python train.py --d_shared_expert=0 --n_empty_slots=40 --router_score="softmax" --norm="rmsnorm"
Below are experts of layer 6 (counted from 0) of a mixture-of-experts language model. Rows are named router (the router's row for the expert), gate (a neuron's input weights, with its number), up (a neuron's input weights, with its number), down (a neuron's output weights, with its number) and show model dimensions 0-159. Each number is 50 + 10 x the weight over its row's rms, rounded and kept within 0 to 99.
After each expert's rows: "gets" lists some tokens that make up at least twice as much of what it gets as of all text; "comes before" lists some tokens at least twice as common just after its tokens as in all text. This comes from a sample of Wikipedia text that the model never trained on. Tokens count by the router's weight.

# expert 68
router:62 42 38 35 54 59 48 54 56 48 43 43 73 57 57 51 64 51 52 43 74 53 67 65 64 59 43 28 40 46 63 56 41 38 53 47 61 53 60 38 35 49 49 77 49 54 51 39 34 48 30 45 56 45 47 27 47 47 68 42 50 44 63 48 49 38 49 51 41 49 29 52 52 59 61 50 47 54 66 63 48 56 48 50 41 60 38 55 38 60 61 61 40 53 40 53 54 64 44 47 43 45 49 56 46 51 58 36 54 73 55 48 51 52 55 44 41 69 57 45 54 44 54 43 53 62 64 64 38 59 52 41 64 68 54 49 51 47 46 65 42 36 41 34 53 62 48 48 31 51 63 54 71 61 69 50 52 43 52 62
gate0:39 48 41 49 54 54 44 38 51 70 57 40 47 32 44 54 40 58 55 48 37 52 42 54 51 54 52 48 44 28 68 43 48 50 57 45 52 51 59 56 56 61 64 63 64 37 47 60 42 59 60 54 45 32 45 56 43 49 50 54 44 51 31 65 69 60 44 70 61 55 60 44 25 43 68 47 54 60 45 57 50 45 52 51 57 56 61 50 45 33 36 44 53 44 48 67 46 47 51 45 32 76 39 67 71 51 54 58 45 43 59 78 60 41 44 48 53 52 59 51 65 29 51 47 48 48 39 50 51 54 50 58 64 29 67 51 52 73 57 49 58 58 43 44 53 46 54 31 63 29 41 53 45 50 52 50 56 47 38 47
up0:44 44 55 47 48 46 53 41 52 47 59 49 51 39 46 69 48 49 43 66 58 60 49 49 42 57 44 57 51 22 55 56 53 41 56 45 56 60 51 46 51 49 53 50 49 39 47 46 41 51 65 58 39 39 65 52 47 45 63 53 36 54 38 60 65 57 48 76 69 67 80 36 57 35 64 42 38 51 67 41 64 53 52 40 62 43 72 49 54 44 57 39 39 48 44 50 48 38 36 41 36 56 50 66 49 58 57 50 45 66 48 50 57 49 40 50 51 47 51 53 42 58 31 67 60 29 38 51 40 45 37 36 56 33 64 63 45 60 45 55 51 47 40 47 52 65 53 39 69 37 37 60 36 57 66 56 46 51 30 56
down0:33 66 65 57 31 53 51 65 46 49 53 32 57 35 56 45 41 49 42 36 52 55 52 55 56 42 56 49 58 60 50 44 66 79 54 41 35 47 40 55 56 60 53 47 59 51 57 55 51 38 47 42 42 56 55 53 44 60 45 51 63 50 61 42 66 64 35 56 37 59 42 60 65 48 50 49 41 60 41 53 53 44 32 53 41 47 66 46 49 32 59 55 52 48 53 65 51 37 75 59 61 54 61 44 62 66 62 55 56 55 38 38 39 53 62 44 37 47 46 53 51 48 53 43 58 41 52 47 21 53 41 40 58 48 24 66 64 50 33 53 40 52 49 66 55 41 57 40 43 38 43 56 60 37 55 68 60 41 49 35
gate1:49 67 48 58 54 51 40 38 60 61 51 46 43 62 49 55 52 44 54 42 59 47 36 68 44 33 45 55 55 45 60 48 31 52 48 39 36 51 61 47 61 62 48 60 62 44 42 34 54 53 45 58 51 36 46 41 72 50 48 46 73 41 37 49 54 37 53 70 41 60 47 46 49 59 36 44 61 29 49 52 66 44 34 57 44 57 65 55 61 59 44 57 53 66 56 24 52 45 54 70 55 59 43 40 40 59 46 51 62 46 65 36 53 60 39 41 38 55 57 46 60 48 56 57 57 38 53 43 38 58 52 53 55 63 43 68 31 33 50 52 65 67 32 57 49 48 35 42 43 45 63 31 31 59 61 56 60 52 56 44
up1:62 68 45 55 47 65 47 36 45 50 44 42 53 36 47 53 60 60 55 44 49 54 44 56 43 46 41 71 70 52 58 48 30 36 35 48 52 45 64 54 46 49 59 64 44 48 39 39 52 62 36 29 55 35 79 40 56 56 68 42 53 38 49 42 50 50 70 62 43 48 64 63 48 40 55 54 46 22 49 43 46 45 41 66 42 38 65 36 68 62 55 54 52 51 57 37 50 38 31 61 45 50 22 31 37 50 47 60 53 57 50 40 51 69 52 56 60 46 63 42 46 46 64 49 51 44 66 48 37 58 49 56 48 56 47 61 48 47 68 50 62 51 45 62 54 47 40 52 57 42 61 51 49 58 38 47 45 54 51 45
down1:41 71 65 39 48 46 53 54 33 42 41 39 52 70 54 54 43 52 38 38 59 24 57 46 50 37 65 62 49 60 36 41 62 47 38 65 66 60 62 65 52 38 45 59 42 56 54 51 19 71 62 64 51 49 54 49 56 49 49 52 45 70 64 65 53 35 52 63 39 59 53 56 57 44 57 64 55 68 58 45 43 49 51 51 55 44 42 42 55 36 47 65 54 55 39 49 36 51 61 72 41 34 51 70 49 64 38 40 38 45 49 63 49 56 51 57 44 48 56 41 58 56 46 48 57 43 41 55 51 38 47 54 46 44 71 58 55 36 44 40 53 64 35 52 42 46 40 59 55 44 45 41 39 52 66 36 41 58 53 49
gets: "a", "o", "ra", "v", "na", "z"
comes before: " |", " (", ",", "v", "i", "ić"

# expert 52
router:65 44 45 44 56 44 46 22 57 45 42 51 51 57 50 35 59 44 53 57 53 39 47 51 72 58 32 46 24 52 47 69 46 45 31 73 49 41 55 40 33 27 51 50 50 50 55 40 37 50 38 63 60 51 48 46 51 45 57 47 44 46 52 47 49 51 45 49 55 35 38 29 50 46 53 43 45 42 56 72 36 70 55 35 45 67 50 67 40 51 57 50 47 52 51 44 55 52 46 40 44 46 37 53 64 74 46 42 51 68 48 40 47 43 64 50 40 59 46 47 58 28 70 61 47 54 53 53 45 47 44 48 51 71 51 46 59 47 50 67 48 29 53 49 26 49 63 50 42 49 56 54 54 43 45 59 67 55 65 48
gate0:47 42 63 38 51 29 57 60 61 47 46 68 47 51 45 54 66 56 62 55 45 54 40 42 60 69 49 59 53 58 54 56 52 51 45 43 54 44 41 44 58 40 45 48 35 65 59 51 63 48 56 36 48 33 51 56 49 42 36 42 51 66 59 45 35 33 34 68 29 49 55 58 46 37 52 56 38 49 54 65 67 35 51 39 73 53 43 39 64 64 30 52 34 51 38 47 52 37 67 47 57 75 41 51 53 47 48 48 44 48 58 46 29 72 49 54 51 57 54 36 66 51 54 43 61 52 59 64 56 44 40 40 34 56 50 44 45 29 62 57 48 57 47 70 53 57 44 46 49 61 39 36 47 46 59 50 58 42 63 44
up0:50 58 39 47 57 64 45 25 35 63 57 57 53 61 39 45 34 42 30 57 59 54 50 61 43 43 48 47 48 43 37 52 53 35 64 63 44 55 60 56 46 53 58 61 66 53 34 47 37 48 51 49 60 62 48 46 45 47 58 52 45 39 51 57 65 61 50 33 59 40 43 53 53 59 52 47 51 48 39 28 28 59 52 59 36 44 59 63 32 35 55 56 69 49 62 53 50 57 40 50 47 37 58 56 58 39 51 37 69 52 56 54 78 32 58 48 57 53 51 53 42 48 51 65 43 37 39 33 50 59 53 71 64 47 58 38 64 72 43 61 55 48 51 28 41 41 53 41 55 50 52 71 51 54 43 52 50 46 35 53
down0:51 56 44 53 54 34 51 52 66 55 58 39 45 37 52 36 56 45 42 42 54 43 45 44 69 61 43 50 60 48 59 40 52 61 60 62 55 57 40 56 59 34 49 47 43 41 49 44 63 67 42 38 55 53 53 45 40 56 43 47 49 47 67 39 47 36 33 48 50 58 45 23 57 60 52 58 49 53 44 57 49 43 42 66 44 76 51 43 59 33 48 46 52 51 73 46 54 41 45 53 40 46 76 52 59 49 49 41 27 50 58 36 35 44 67 60 53 54 47 48 59 30 52 44 54 61 80 37 57 42 66 54 42 77 55 52 38 54 30 59 51 52 48 54 41 53 44 57 41 36 45 40 60 54 66 50 62 60 48 65
gate1:50 55 45 45 44 42 54 30 51 49 49 65 50 59 54 48 58 49 45 53 71 48 57 63 47 61 46 46 48 42 43 62 64 44 75 42 42 46 41 45 68 34 52 49 57 53 56 71 65 50 57 22 52 62 51 51 65 63 27 69 61 52 44 53 41 49 68 48 65 51 70 57 48 46 50 55 55 53 62 60 46 63 48 58 57 53 58 43 64 31 45 55 39 54 43 71 25 35 44 51 60 59 71 51 41 50 45 46 56 43 54 51 45 54 53 54 64 51 52 50 48 54 59 32 76 35 52 46 62 61 46 43 60 34 59 53 57 42 59 46 42 56 44 43 53 63 49 43 68 54 41 48 68 57 45 63 52 39 56 41
up1:44 41 62 50 39 52 50 69 42 52 48 33 57 46 42 48 47 53 47 47 40 57 33 31 48 52 57 39 60 60 54 55 42 56 38 59 58 57 47 68 24 58 46 49 52 62 46 22 44 47 32 84 38 56 62 40 46 43 64 53 35 31 63 50 47 50 52 52 46 65 38 47 45 61 35 65 51 54 48 47 69 36 42 54 53 40 49 65 46 69 35 41 54 52 47 33 72 67 54 45 52 48 38 50 52 50 59 59 47 50 61 42 46 58 47 52 56 61 43 49 49 39 41 51 18 58 47 56 66 37 43 49 32 48 32 47 47 55 48 59 46 45 44 44 46 48 58 49 34 51 55 56 41 41 51 42 52 51 37 50
down1:59 48 58 35 48 45 53 39 49 48 44 50 50 54 54 40 42 43 34 39 57 45 49 59 44 36 49 69 39 60 39 55 47 53 55 57 58 52 34 59 46 54 44 54 35 47 56 62 48 59 63 50 41 47 66 30 58 42 57 67 42 68 22 57 45 46 44 47 48 39 54 58 57 32 59 57 46 36 57 40 53 55 55 57 38 40 37 51 64 52 48 35 45 42 55 53 38 59 75 54 57 56 51 41 66 42 48 65 65 44 32 50 57 44 74 52 41 42 59 54 66 62 49 59 62 37 37 33 58 49 39 45 52 55 52 62 59 43 25 45 33 55 66 59 54 44 40 58 68 41 58 50 58 52 52 61 61 69 35 53
gets: " /", " is", " of", " was", " are", " were"
comes before: " a", " the", " Apps", " $", " 1", " been"

# expert 65
router:51 45 54 45 27 57 38 51 56 65 31 53 57 46 64 44 41 35 53 44 51 43 57 55 66 55 51 44 43 52 58 53 47 26 30 64 62 44 57 55 47 25 59 56 45 64 59 29 46 30 34 49 55 54 52 42 60 51 62 44 52 52 62 38 41 37 24 49 39 47 48 29 50 50 68 53 38 58 55 64 43 65 50 33 58 61 44 56 29 53 63 48 26 48 41 39 50 64 52 54 54 54 43 54 55 48 44 47 55 56 51 53 59 49 59 55 46 63 60 49 52 41 62 57 43 46 54 71 51 50 38 56 68 52 50 47 71 50 35 49 26 45 47 51 39 54 60 43 42 49 51 54 50 53 49 67 63 56 65 50
gate0:54 54 40 46 47 46 65 68 57 64 61 46 63 39 56 57 42 57 67 73 54 40 53 58 61 40 60 49 50 66 51 51 46 47 58 48 46 43 55 39 49 56 55 31 55 58 57 36 43 44 62 61 56 54 75 54 41 45 57 61 46 48 52 44 53 59 64 33 57 55 46 43 48 48 41 42 48 60 38 62 28 50 66 61 59 23 45 49 53 53 44 46 34 56 60 67 42 52 34 54 56 65 41 64 65 48 32 56 59 47 56 54 61 49 49 49 65 61 44 60 49 45 47 48 51 41 45 60 42 51 63 58 43 56 67 58 44 71 50 67 60 65 42 39 29 37 64 50 59 49 35 42 58 59 58 41 36 36 42 35
up0:60 52 37 46 52 44 52 63 59 58 54 42 67 49 53 57 44 49 55 62 50 33 50 51 56 48 58 41 41 67 55 51 39 51 56 52 54 38 50 40 47 67 51 35 54 52 44 34 48 43 47 68 53 67 66 47 40 37 60 42 48 56 55 55 47 67 58 32 63 58 57 35 55 61 47 45 49 53 34 65 34 48 60 65 60 29 41 40 45 57 46 37 44 67 64 66 58 51 33 57 55 69 35 67 55 48 38 56 60 54 57 55 62 58 56 52 54 63 54 61 45 40 48 48 41 43 51 64 46 53 55 55 47 62 65 45 39 83 54 75 57 59 48 42 29 44 60 39 51 45 36 37 52 60 50 41 43 44 46 38
down0:44 59 57 34 49 41 44 40 41 46 27 56 56 45 64 50 47 60 50 45 53 52 48 38 48 50 61 61 58 38 42 23 60 51 58 60 41 56 52 67 33 51 55 54 63 58 60 46 47 47 46 56 45 48 40 61 56 54 48 49 33 59 39 38 51 38 34 42 29 49 58 39 45 37 43 55 48 65 64 59 56 55 74 50 40 70 62 39 32 34 48 56 50 57 56 48 55 44 52 39 38 45 44 69 63 65 63 58 39 41 67 46 57 46 52 54 46 44 40 61 51 47 53 48 68 62 41 47 48 50 60 37 40 56 33 77 65 44 52 48 44 57 42 48 53 50 55 50 31 43 67 63 37 43 59 65 57 66 61 55
gate1:32 65 65 39 46 57 39 48 60 59 47 50 46 45 47 39 63 38 37 48 35 48 53 53 47 56 60 39 34 50 41 67 46 32 59 37 51 48 41 48 52 54 36 36 55 55 66 62 51 53 44 68 57 46 34 46 58 65 64 49 44 44 16 33 47 41 35 55 56 37 56 62 41 40 51 51 43 43 41 52 59 54 55 50 53 44 43 46 49 55 56 53 60 66 33 56 48 51 50 61 42 50 61 49 39 38 30 46 41 57 39 48 60 47 32 57 47 46 37 66 44 44 28 58 41 54 50 33 42 39 34 34 32 53 39 68 40 70 35 53 65 53 50 61 50 50 49 43 57 39 37 44 49 53 56 61 45 45 50 68
up1:58 66 43 42 68 46 51 47 42 40 49 49 77 43 42 72 56 49 51 63 50 38 50 67 48 48 42 70 67 49 50 62 50 54 59 64 40 35 48 38 50 61 52 64 55 53 33 62 59 44 45 60 77 46 54 72 52 42 51 34 52 56 65 51 54 48 33 47 26 52 42 40 50 35 56 36 49 63 55 48 44 54 29 65 48 53 44 53 59 71 33 40 39 45 50 47 54 50 37 57 43 49 57 61 26 45 56 39 46 32 47 63 43 43 56 50 48 67 38 47 54 52 41 54 57 51 53 45 47 49 37 63 65 40 52 38 59 56 57 36 54 49 57 53 34 47 43 41 58 68 50 55 41 48 59 44 62 61 47 45
down1:39 56 47 50 46 60 53 43 53 57 46 45 44 61 60 58 46 49 42 52 41 55 69 48 43 50 56 41 40 42 44 46 46 47 52 54 52 34 60 61 64 69 44 39 60 41 50 47 61 49 47 38 53 46 54 46 33 73 38 54 59 62 44 63 36 62 65 54 43 41 46 52 47 48 54 38 70 45 42 66 43 36 53 70 53 67 48 56 45 42 32 50 51 35 56 55 65 58 49 43 51 56 38 54 53 53 64 43 52 40 39 51 49 59 56 50 52 59 40 46 55 57 18 25 35 48 50 41 44 53 45 59 46 53 44 59 53 59 57 48 66 42 79 68 59 41 43 48 56 82 38 53 46 42 60 59 60 41 60 25
gets: "°", "′", "″", " Ed", " Ver", " Av"
comes before: "N", "W", "E", "S", "59", "55"

# expert 41
router:54 36 42 42 32 53 48 44 48 45 38 56 48 72 44 42 63 44 72 52 52 49 48 55 74 45 43 47 50 41 67 63 40 45 39 66 60 44 52 43 53 41 52 49 44 66 52 30 31 37 45 48 34 64 43 40 56 53 54 57 44 45 55 43 48 45 34 43 38 45 56 52 54 47 76 53 33 53 55 69 45 53 55 34 42 62 51 60 29 48 52 55 46 44 39 29 57 46 43 48 38 47 43 57 52 63 44 48 47 64 55 49 62 32 56 53 43 50 50 38 49 45 59 64 48 48 53 67 48 64 43 48 68 57 54 54 64 48 40 55 29 34 47 43 42 54 58 47 26 60 69 55 55 51 53 69 65 56 64 45
gate0:40 50 50 62 36 50 66 40 25 44 64 64 41 49 57 40 39 56 63 55 38 46 45 51 60 48 45 39 24 63 38 60 43 39 77 46 54 43 66 46 52 35 40 63 46 53 62 29 56 59 64 41 47 41 58 44 53 49 41 73 61 45 59 55 56 49 65 44 53 49 46 48 40 47 56 53 43 53 53 48 42 43 33 39 37 52 64 59 38 48 53 54 45 47 61 30 71 56 49 49 68 28 54 63 49 46 45 55 51 51 63 63 46 42 41 55 54 40 43 46 55 48 67 53 68 45 45 65 57 50 45 51 48 48 65 43 47 49 55 57 60 62 44 46 34 34 47 55 43 47 46 46 35 39 24 58 48 39 64 50
up0:45 54 55 59 32 43 59 48 29 47 58 62 43 56 52 43 48 52 57 47 30 44 50 53 55 50 47 42 24 64 40 64 51 43 75 49 53 46 67 54 44 42 36 58 46 47 67 30 64 52 53 38 49 48 52 52 49 48 41 71 58 46 57 59 61 44 64 41 54 47 38 48 48 48 61 49 39 59 46 51 45 45 28 40 39 49 67 62 36 54 49 50 54 40 51 28 70 49 54 52 65 29 49 61 51 51 48 51 56 55 64 66 50 33 43 51 60 40 40 51 55 45 71 59 53 42 53 70 49 54 37 41 35 51 63 42 53 45 54 53 66 71 45 45 35 43 42 59 39 46 50 54 39 42 27 59 52 35 63 51
down0:65 51 60 54 53 41 51 52 54 55 43 31 62 43 42 40 44 53 32 54 50 41 59 63 37 53 50 44 55 54 45 38 61 57 54 57 51 60 46 50 57 76 68 33 57 37 54 49 45 47 59 56 49 60 60 51 39 63 39 51 47 57 50 36 55 74 40 56 59 41 48 37 59 48 42 50 56 70 61 40 64 55 47 47 68 39 26 52 62 31 29 55 49 58 53 52 48 51 65 43 51 45 64 36 49 45 40 39 52 57 55 51 46 57 50 58 40 38 47 49 56 52 41 46 43 43 39 17 42 40 40 49 45 40 40 46 60 61 50 36 36 48 50 55 55 51 36 71 41 53 57 37 52 47 50 38 33 54 22 66
gate1:55 51 40 49 44 43 47 64 45 60 51 44 43 43 45 55 68 39 41 55 48 41 53 47 71 51 35 46 57 57 48 59 48 44 48 53 54 50 48 45 66 45 49 38 22 47 45 57 48 48 38 43 56 59 50 47 41 48 63 58 49 54 47 64 59 43 75 55 52 55 65 61 40 61 53 52 37 39 45 64 63 54 48 45 56 50 64 46 66 54 41 56 31 60 51 38 49 49 53 45 43 46 33 35 57 54 67 30 36 42 29 60 58 45 46 35 36 56 49 52 62 45 41 69 52 45 44 63 67 53 14 51 45 39 34 45 36 61 35 43 47 40 39 72 42 59 49 45 63 47 46 45 57 55 30 56 52 61 52 34
up1:45 42 57 52 50 57 53 45 58 42 50 54 55 51 44 47 36 61 52 38 55 60 49 52 34 55 69 57 46 47 53 43 61 56 49 45 55 56 58 49 38 50 47 55 81 40 57 41 43 47 59 64 44 42 44 50 63 55 46 42 53 43 46 38 44 53 30 48 54 46 36 30 48 41 55 47 65 56 63 35 37 44 50 56 48 43 36 57 37 56 61 43 70 44 43 60 50 51 49 62 54 55 75 67 39 41 36 69 64 55 68 41 42 57 55 68 68 43 55 51 47 56 48 35 51 52 52 39 30 44 87 49 60 54 67 57 59 45 62 51 50 63 58 33 57 35 51 55 39 60 55 54 45 50 70 40 44 37 43 60
down1:63 52 47 54 57 37 54 52 64 46 41 31 34 54 52 65 34 62 49 58 63 29 56 59 49 47 54 45 67 67 46 52 61 43 51 43 34 43 42 35 46 44 65 46 48 47 53 50 45 58 42 55 58 51 37 49 54 38 54 33 68 58 40 62 57 35 63 55 52 40 58 39 61 53 64 62 34 49 60 63 35 60 59 60 44 33 25 59 60 34 68 46 45 63 44 38 48 48 49 69 56 55 55 39 50 44 45 55 28 45 56 56 42 47 51 62 57 64 50 40 50 48 43 51 50 57 62 52 63 37 39 53 51 54 68 56 47 44 55 58 47 68 66 57 58 30 59 56 48 57 33 43 51 57 30 62 46 53 42 69
gets: " (", "–", ".", "°", "/", "′"
comes before: "′", "″", "1", "°", "0", "2"

# expert 0
router:51 46 36 43 53 54 46 47 50 61 45 47 63 59 60 44 60 47 51 54 55 41 59 60 57 73 54 38 45 38 47 67 44 47 38 68 58 60 54 46 42 34 50 64 42 52 60 46 34 50 39 60 41 51 46 39 56 58 54 35 50 40 56 41 53 55 46 73 48 34 48 47 45 45 49 30 41 51 52 47 44 46 50 49 44 50 52 61 41 62 54 49 29 55 46 47 61 63 33 41 32 37 42 48 41 60 47 29 72 63 60 56 66 41 52 49 52 46 56 24 55 35 57 54 64 64 72 43 52 61 35 46 51 56 54 62 64 49 44 76 45 43 49 36 49 59 64 63 54 56 63 70 63 71 54 48 55 51 52 53
gate0:38 62 49 58 43 53 42 46 48 38 48 64 44 44 50 65 39 38 64 52 32 51 56 51 62 65 36 49 53 66 57 60 49 46 43 47 29 40 49 54 53 27 55 48 44 59 70 52 60 58 48 38 43 53 62 55 28 54 69 69 40 43 64 53 56 60 38 56 61 48 52 45 48 58 42 43 33 48 60 41 64 52 51 53 48 65 58 62 53 37 54 48 64 41 56 59 36 69 48 54 54 64 45 38 45 54 44 55 59 47 49 42 44 52 56 54 66 32 47 30 53 63 39 61 43 71 38 50 39 51 66 67 41 44 31 45 56 45 45 54 57 46 37 39 62 46 35 53 26 54 50 47 48 32 51 41 39 55 38 62
up0:54 78 57 35 44 51 48 66 43 56 55 57 54 50 70 53 57 50 33 58 58 53 53 51 46 36 68 52 52 42 58 43 54 43 76 26 67 48 45 26 47 45 56 42 48 29 29 45 48 49 54 46 50 37 55 49 64 43 53 40 40 54 35 56 49 40 57 57 44 57 66 52 50 52 40 42 73 44 77 56 57 51 51 45 51 50 52 46 46 48 44 65 51 28 39 31 55 56 36 54 47 47 52 41 47 55 51 57 42 69 32 43 62 46 56 51 41 35 53 45 54 53 54 56 31 48 55 50 62 58 65 52 56 48 44 64 56 72 59 43 53 45 54 61 58 43 55 64 41 44 63 48 62 59 38 58 63 39 52 50
down0:54 50 62 37 48 42 47 50 41 49 40 45 50 41 45 54 46 56 24 54 64 35 38 58 50 53 42 63 49 36 66 49 51 40 55 51 65 46 39 47 40 44 36 53 40 49 49 56 40 55 44 72 44 35 51 45 45 54 38 54 56 45 59 48 48 42 63 39 46 59 40 45 31 50 41 60 32 42 58 37 50 41 40 48 51 58 38 40 61 54 59 69 50 57 35 63 53 62 39 51 36 33 40 60 36 45 44 57 51 61 49 62 50 41 52 55 37 82 67 61 44 35 70 53 37 70 58 54 42 34 57 50 50 55 70 44 41 41 42 56 42 34 51 44 32 49 51 32 43 57 52 56 66 56 50 57 64 67 50 54
gate1:52 41 44 50 49 59 40 63 47 48 39 57 43 49 40 47 45 50 44 36 52 54 62 50 34 54 45 46 38 63 53 40 59 51 75 46 53 60 44 38 35 37 48 53 61 39 67 55 51 61 67 54 26 58 65 60 60 31 60 42 65 40 55 44 45 41 44 43 30 57 46 46 61 56 51 30 66 61 61 49 62 65 43 54 49 68 44 50 47 53 43 69 62 75 40 42 49 35 53 51 43 67 54 56 63 49 53 44 59 55 66 53 46 54 32 51 54 67 43 52 52 39 44 44 64 26 48 49 66 74 57 36 48 46 62 57 57 53 43 58 57 57 61 63 61 47 52 62 46 50 56 60 36 65 61 53 49 39 47 50
up1:49 60 46 48 54 41 54 42 52 48 58 44 63 55 58 48 62 50 59 65 54 47 40 45 66 47 55 52 61 36 50 59 33 52 28 54 47 48 58 61 61 67 64 46 45 61 36 40 49 43 36 52 73 45 30 39 44 69 48 59 31 63 49 54 57 63 59 62 67 43 46 54 40 42 48 67 33 39 46 57 34 35 52 42 52 34 56 41 49 51 53 18 39 23 55 53 54 63 46 46 56 35 44 36 46 51 50 54 46 32 41 45 54 50 71 56 49 38 52 45 49 57 60 60 46 66 56 42 34 32 44 56 52 54 38 47 46 49 50 48 43 52 40 34 42 51 45 43 57 57 38 40 61 41 36 50 54 64 48 51
down1:62 47 60 54 58 44 49 47 45 37 40 49 61 37 45 56 53 48 56 37 58 58 59 51 48 32 38 67 52 65 62 36 42 80 54 50 47 64 45 33 44 53 38 53 61 64 50 41 57 57 57 49 51 45 59 33 59 58 67 37 58 38 67 49 33 47 63 56 43 60 53 48 40 57 51 39 55 60 67 45 31 84 60 51 43 63 53 56 53 53 69 69 47 54 46 59 62 58 53 51 49 59 56 49 49 55 53 45 57 41 51 52 32 71 47 61 53 57 56 36 61 50 43 51 55 42 53 56 57 36 65 56 54 48 62 53 66 48 53 59 64 49 46 65 49 43 52 38 35 64 55 45 31 55 74 60 38 55 54 47
gets: " by", " as", ";", " with", " and", " was"
comes before: " the", " a", " an", " his", " her", " John"

# expert 78
router:70 37 37 45 55 42 43 49 51 46 52 48 67 48 60 40 59 55 53 41 66 48 62 49 54 51 45 31 31 38 56 60 31 48 49 46 64 50 58 37 42 49 50 68 53 54 69 45 43 39 50 65 56 46 44 29 64 54 57 48 46 49 52 55 50 50 48 58 33 47 29 38 53 71 60 35 47 60 47 74 41 56 57 52 44 48 36 68 39 54 51 67 44 39 48 46 54 62 42 54 36 39 52 60 59 48 60 49 58 52 75 52 53 48 58 55 52 58 50 47 59 34 56 51 61 56 48 71 45 77 54 35 77 67 56 61 48 52 44 60 47 45 50 40 46 56 45 52 43 47 58 59 61 62 67 49 55 43 52 64
gate0:59 46 44 28 32 62 45 40 53 45 31 60 63 48 34 54 63 62 61 44 51 47 52 36 37 40 27 50 49 49 50 64 65 64 59 47 55 57 38 56 59 54 36 46 29 60 28 45 47 48 51 45 54 41 43 48 48 62 48 36 39 71 53 39 51 58 34 61 50 57 47 54 55 52 51 41 25 52 65 55 54 58 46 38 40 46 69 37 34 60 53 51 53 41 59 56 48 45 53 53 67 58 51 53 61 52 59 64 36 53 59 56 48 29 35 52 57 40 61 55 45 64 55 42 64 43 42 46 46 57 52 62 45 48 74 55 50 45 44 41 63 66 52 50 48 35 53 57 43 51 35 59 44 58 66 56 59 40 57 27
up0:57 52 38 50 45 61 57 47 52 26 34 66 51 43 51 48 59 66 65 54 64 45 60 45 48 42 31 52 46 53 45 72 54 60 48 37 60 56 40 52 57 53 38 54 43 54 36 46 55 47 58 49 55 50 49 60 48 61 52 46 49 62 53 51 50 52 58 45 58 46 66 40 57 62 53 44 30 49 59 47 60 77 24 52 29 52 44 43 42 51 62 63 33 47 62 67 53 44 52 69 51 57 37 53 60 39 47 66 41 49 56 54 59 42 45 49 41 47 53 63 56 60 72 26 62 42 48 34 46 59 44 54 39 46 67 64 33 51 42 54 64 48 42 55 67 43 39 37 42 43 45 58 45 67 61 59 62 38 35 45
down0:40 61 59 38 49 51 41 48 49 40 46 28 45 55 52 63 42 58 50 54 63 51 60 48 54 48 62 46 39 55 61 54 61 58 42 63 53 54 43 47 41 64 57 60 55 46 49 46 67 55 53 55 51 40 40 43 53 41 60 35 51 45 45 36 34 73 56 58 53 50 49 59 44 75 47 56 33 38 67 55 42 46 48 57 40 48 44 46 50 48 70 43 47 30 46 43 42 46 36 51 52 53 17 46 34 52 67 59 41 56 52 37 71 53 45 38 50 47 48 46 55 48 49 44 52 54 50 42 34 50 61 50 35 34 42 91 47 56 49 43 70 62 53 51 57 52 61 59 34 47 54 44 48 62 44 62 58 59 33 36
gate1:48 55 50 46 43 54 41 43 68 31 61 58 55 55 41 62 63 41 46 49 60 50 46 37 56 28 58 55 63 29 42 45 49 40 59 53 59 56 34 38 67 55 56 48 40 58 49 41 46 65 40 49 46 50 48 54 52 65 57 37 50 57 58 49 52 36 31 65 50 46 65 52 71 37 37 64 41 54 57 62 38 51 69 52 38 54 57 48 50 58 52 42 37 73 53 63 45 52 46 51 48 36 60 39 44 52 52 30 33 54 55 52 62 42 55 36 45 33 60 72 49 40 51 42 68 48 41 64 33 69 51 47 49 49 59 53 48 47 65 52 38 53 38 54 30 58 55 50 66 54 60 27 49 38 62 36 49 56 49 53
up1:60 46 51 34 61 45 49 56 35 75 44 43 47 59 58 47 61 55 53 46 41 64 61 60 44 59 50 57 66 59 53 55 49 67 56 57 38 42 65 53 38 49 42 57 74 38 44 61 56 37 51 53 59 52 40 54 46 31 51 56 57 44 43 38 62 53 70 38 60 57 40 34 48 58 61 34 52 58 59 27 52 40 47 31 47 44 47 54 39 52 65 68 56 48 42 50 61 49 45 31 51 67 36 46 41 39 45 58 57 41 42 56 43 65 48 54 62 54 45 41 52 67 54 60 43 39 67 53 62 38 42 43 44 45 22 53 41 42 42 45 58 51 58 48 57 33 37 42 39 39 31 54 55 66 44 53 53 34 55 46
down1:45 42 39 54 54 45 48 52 66 63 58 63 65 57 32 51 35 58 57 58 61 61 62 47 42 52 48 46 40 56 56 58 52 49 49 38 44 43 58 33 37 70 53 53 56 45 42 65 67 48 50 56 54 52 35 54 44 30 35 53 52 38 56 45 28 31 54 42 34 45 54 51 52 53 67 44 50 58 43 52 47 63 55 63 58 39 58 64 49 58 28 60 55 43 44 61 30 45 33 39 28 69 27 45 46 41 65 49 64 61 54 42 45 50 62 54 58 52 56 45 62 56 35 48 39 67 63 35 60 41 54 49 44 64 53 39 55 40 58 33 53 47 61 41 56 46 54 51 39 50 50 51 68 38 44 32 48 36 60 44
gets: "a", "o", "e", "i", "on", "ia"
comes before: ",", " |", " and", " (", "'", " County"